Experts of a small language model.
Size: 9 layers, width 192, vocabulary 8192, 32.4M parameters.
Experts: 256 experts in each of 8 layers, a sigmoid router, a shared expert of 192 neurons.
Below are experts of layer 6 (counted from 0) of a mixture-of-experts language model. Rows are named down (a neuron's output weights, with its number) and show model dimensions 0-191. Each number is 500 + 25 x the weight over its row's rms, rounded and kept within 0 to 999. Numbers have three digits each.
Before each expert's rows: "raises" lists some tokens whose logits its average output raises strongly, later layers aside. This comes from a sample of Wikipedia text that the model never trained on.

# expert 101
raises: "com", "cast", "ram", "t", "m", "active"
down0:482515536460506508432538485513493487474495505452506558504467502481490495573493522519520496513486501582529484483556466481454489482507520494502506523515539490431492508489540502499482489477483486501480518519524547488550483494480501487491456511486494497483504506501457489506498475523524468504532503494498511490471511510521529481516456499525491505515501509526495500496514481506482522512483507499527528503535535510538465465480532502459510509454517503504534516498467498460552494479498506461493507530482531533507476544521549563532514482501483503457501470495489496456501475481483494470
down1:499496525469532504520506508467489551532494489465535503494498506493483485493541518528467511460502497503524497521506500535493484536465470487456498460538485494473469544476538497454532518513483518466524479507486459487498503508505512503496517445499543515484501464498527540535498527499478472509520483498500490531554519468530479518459489477512498463500460520533512510529538483520561489481521472517479522472524527507478506506531484498507521502515522499485486485525479492544449504494472498495514493507518453502519529485495465506462514458464435459477544486443498520541498458537518511490
down2:497480471491491491507508510539475542512498490486474496520540532507509553480502509466514507494493514464477503526496446565506544489503482464485536472514485500502533456474516521483468500479574503510501495531490536532476472549505490499509505509504474459526492528536493521522528534483506504497531462514496481505468512508536467468492481478484511480473508493527473488490484562476459527480530502479469515549501464511486510492492509502466495502486450465495486537516530467476515468508562480447452493520549520450463482479530475551511512506517489507492504507510485501510480503526495504519

# expert 180
raises: "\n", " |", " GP"
down0:508512513512482501492512494526491494447487492501476509482496500516447484464465497470469532531434521474522487457527488566520543517488476486526510525511471476475473519507565504471491465463507507504548489512511447497499492489525489517516499446476531508498501484572516495462469464483481525466479541482499524499536535537486500504510489522475481521497524476469479518471475499510510556523536513497486502450534504526526516509508535470482565545486521544490515520519494504513468511526511485491480489516455522478476506489522454498523501526489496504530492466493475512510505495497508510515
down1:458485523450529538487526559502505498471495516490484508524531492525456479534451478515547484512473530544473486496492513479471489471512535549494522482497520466499498512501500511519497503476479521485500486503490497493483507488472488503532467522508515499527492494485509495543500528513506483520485505526460513492502492460514531466500486502484483507479522481490461458496544515511524517467458495502489522453486497517462506543487452523532474494505482524514478517445530474498516456521496503541510547531462491496559513479498500497556520533468564467443518499506486440524477498499462511518
down2:528487513527527465528510497480507490513483495529523519479536502453494506447534481497479509467476483486543518512506501523506493493496518480541493543512504513493501490486473472564449484470490507514476488524488498517519491505551517467471519457470541489509479504507495518514539516490465512521521522557495490474520553494492486492485544475471504508491531487475475513541501495510515518469523525537508471527482448509527456524468538491468530492495507476462484520481516476505497510447541498445517517466541492503486477510530493522478504476512512509480509495487564466520522496502548427473

# expert 236
raises: "ied", "en", "ies", "omin", "oster", "el"
down0:522511503474469495467489480530503480512520491474466474504487462535478498483485524520509490506471469508468480486461508527525515486460435542514511484503516501499518485466471485466482495522504542492522504474519543540477480495503511483519499477502523501533529478489516515484503513533516499519548484527506503526431484498514468508531503492535544534540513513525495545486479489503577506502557487523482523486522481471519522466544476449479466494508491485537472535473505529532457532479475482526469477503512488555507521512444513489488511512504509478462502498531525494480477456473515467524
down1:524513512471539497511480504496511480549508488504521528502504483511504551499483496522537447437532488525484524493507531479511458476512494527469515481515517468524445485520536487501526458515522495519510487499554497520504493504504522494515488494525530502502485497471492529498479537491485497542490536482469496471479533522494497493468522444547484469548472509520461515468487527515515539495537492468523470498516492433507474473470523504526521515500517495437510541503506497536523456483460439481515532506524487469499534481468498488520501493481538489492472495488482491456466526483551501490
down2:493499523516491509547529541483516494505509463516506466460481494492444520479545470510558532491516513502493494502464488535479480542491530556525544469489517464472514475528476515553496524520495483506514470478505498471465479506484512500505478485479484478489476491507532537493504480516534474489548509530488508474466511520520496472488503497520498506475478471539506494500500434496505486499533509491506470493519475503491494472481491450505469487464521493503530519532501499514523421522491488519467501524540462510545520452460487530484525505546531509524490469495531473519533543465470523521

# expert 227
raises: "om", "ion", "iter", "ts", "ital", "en"
down0:511504481495525451500509520507538499543521460498508488499474519498471495524463517525526461517492501517528492489519473514494552472510494530473513528458495463472522507487542480500508540502547500505463510492527610462529501458518497489523507515478479485504497535507485488515482501555474550447487491478489500494479506487513513508462518507529494496515492475494484530512452526483502512496507499503535489478467488499497513508502497523488539458503483512487518523498522469427497492479518464447475524519514516443455496527528538507526517448507556508502486514459519492493503491474500496483
down1:498523512490513512504424559503526488453480531463482522458487485498485508492528553532507546478505511519496529507533499505494512525500522520501532512500479480543498491525500464482499508518496526452472498505462529488532472538486480482510508515522458463483532477482489447487516492471495524488475501534510506517494526537467468517522494539509506476500506446463501478503483495536520498494499526440504478524493498530496516509477516465544426479503506521530495529479507488516483479492541475496492455490534493538520503500473491521521484464487518469509549478540513465492546459468515523521
down2:502487484493521497477475449515497474473480469483544519540478503485475498506535467548492522523521521469446460525530493487516518487542504499501529494485481515515469484479462505513522489498474462511491515499499507529513488531522450560548485519511550500497553534505472485490549505484459520514514501553511462499523486503468464529501504518456508527455495472503526445545544464541480485535502477489505480505528509496519520490448495503489517502547500513479498495501475507508478547518479551503499508495492498540504524499499454469475482477529498499508537486502473500517534469512464474474

# expert 241
raises: "val", "el", "imate"
down0:488515489482457495507480524506496491528515477544477480524499529464538459445509496498496502454457477495465522493474492532486526517507502487505555484553463496519511479475499515487487501520473566507500472526504527503525472504540531463516474505494491513473489464508479528510458463545504519482486508518526479463486484499465490451502504543516533481486518527511472518494489522472529457503476479517544518491517496510529517500534537515499514523494496503512534525482511466493531474507479449443492491491515499552529494489468456502522504510450537464532499499519545475509512498464541507548
down1:538501473452516526504539538513536496474505507527497491491473506503518511555503538525485500528517474464468454509481525501504499456512473462514485517481512511500494511453523509521490491496507448510486518488488534497516520493505474491467552528457511499544480540497523475529509493505510505501499469433475477536532521513482513458516536487497513488526482513515541475472483515502494485501485483499517482497536515487498508540510512479478529494472497528458471473491485488559515502489525528468521540498522483438508545516506489496437535492513530523468541498430484497517465463503469466510
down2:510502456494493533525474509525506515469462490534487527486504513537479518501501445521479476451525510506492518524485488529564512542504526500535534500491487510547526495519514476496521525502490498510533525520452458508512463515488530455530548521456455463472474510518502463503467496544541515478483517476499446469460527485516549473533526529504479509517521503514494541483504504502538501515485485469525527470502497520517454473523499508513475537520458514487484479491524543492464477491452511498513469506460454516515485481508481504485506494482539490505495488518480541507488444473503501496

# expert 253
raises: "aria", "ar", "cher", "inity", "range", "ts"
down0:489510540508531516461472487457495514496504511494512522518461495516493505507494511461501510494483512493526482468484521520487543493457481482522519452505571456520474509462484496473563510484482482454530497508476472517525452492496449474500462530501492520543525513515527465513476471523530482500513536497530507486511521494482518530493482503499458473521521527490519533507489479550442481523492495479510479476507469515467489500523534506497540510513489519505537506530483459482541497489495478520529507532511504489486513516526569504554439539517504470496449480505500482489552493493508485482
down1:491509509544482513516478528542526516493537484478443504484485511451489566511537491506472516481517561468486499481485500491503537504490521472494484492425471501506463475494516498551496507520479496497499472485477494503454478491516498509492484502451501515500450521520517502499479481496478507502559489516466472488542517498543490445501533535532538462546479485471547506534490501513501519475486507469483523504488541500516503506511473527541501482519480531526520529493484510511503503487467504473496522475511568497496497498472495475496498500493501468478543497468503512419511554514490484495
down2:488482498515453455484515534513526459522502499505468517516465549495471509494496464479521540481500499522472500491497486540504523478508481474545466496510466508518516523494456492510502535486504511498496517505520480507423464541474479477533538477507503473536520481442487482520513501498465485484513489491540526463488500527477518537519494568510502523503478446538514500482517460488534504518534465490506531502500525488483510517482503491507560483464498497517496465448503486470484482501457550506493548543548489472527499532509514457494462505450506521487492496504506482489507540492492508472

# expert 129
raises: "io", "ate", "ain", "ena", "ph", "onn"
down0:484486525487469521521486509513502527501493505505518488480488517501521516477488478505506520525529551488476492517475522547529490518503500501580485540535505481483538465496509454515462464493473545474493481489520510530483468479505493485555489439493459513507491497475522545488497479505509503564499471492458520465496526506494412502524536532484533533499505498486557460502526464475522457479500498509493531520519524522471516492478458453527494514461479504495510504497518539478433533506467504522502489482495503496494477546497463497493534528473476514482506512502515497518479483492485495500
down1:500565548516477554540517520492548513482455517514522536499480447510492523492454549533490469467480472526497450566539521484525477480460463509538504533523465479490503470488492477477509516470520498505518451482516516513540471447497503520504475492509480536505488505523469533471486483535503503466525497477506503537499515474532478490504473477482522477514527520507505540489480500478547505516477507480500504490530461477568488525504507491478497501448458505508490484524509529489520503490492516531482456518484504495482506487486468486491536487496498516496504503508509504494529431506509517483
down2:482483538484451502499455540495516496492507509488479467495489492512517450494493542500448489527530496497525511503522491491494514444535532485515453523527511517513495531533486507441474479464505464486509459491518549505504513490484446528492478532507510503494490504520497479498497472523499508493494487477517472506529507497509479515490497513475506485506562478492507503497434538518564485487497523517525503489478508496518480520468531493486499478535508461503501451520493466512503453546534520536501515458470443535480544527482547507519476500475535497505552529526489490472503505472516549536

# expert 123
raises: "ine", "ill", ")", "il", "ix", "ant"
down0:524516462463534470490502507515487463472504517477469504491474498504508504545529484496489496525486499510478502493523499472506487461513538552484485551569522462504499489513513492473510502482452502517544540488517509503461478519466513520488494459483514527516500485503560540554475504516482518541503535506480530502516507491535512480475518482526523514473553479548482495446518519516505458524479480496487519481510524509469479513495466483492466473538470488482487486510519489507498486492520501488509459468508507439543460471505540460475504437518492477475504483488554544492474504491514494477
down1:523531551491512518466521511498534540492487482504534523477443543456506503488491481484500466447463500489488475512448566485482496473482499513474510514467523522460485498498495544490548462494483530481484557514500484499497443521535478548498490487500494502534502492508495504535496504506450510522559518515475462525516516482497528470478539518458498497481510514513494495453493526481518504482514482483488489516532521487527512564502447504527522478474501473508506507501508513499508525502475539472479558488453492521460519526452492502516521524523501472511501536497521499475462513505506480494
down2:495468541506488465516488493520509496490503541505466515473504481502470559511494495524526498490504514495552513476476526494478526476469496523508517454529478474495523541523519455538488491550509520473497482487486472466461482532519493541475496461538485514515475509500465529514497524521458526521487517536468466554471515562511477496517502459544517494502501486487524546530459500513537480471505492512483469516478518555506507490501497528499513505513494537466516519491459514516475501483476501519479503440535525498465501521518463500510529488497529450494530537495499476491448469472491453508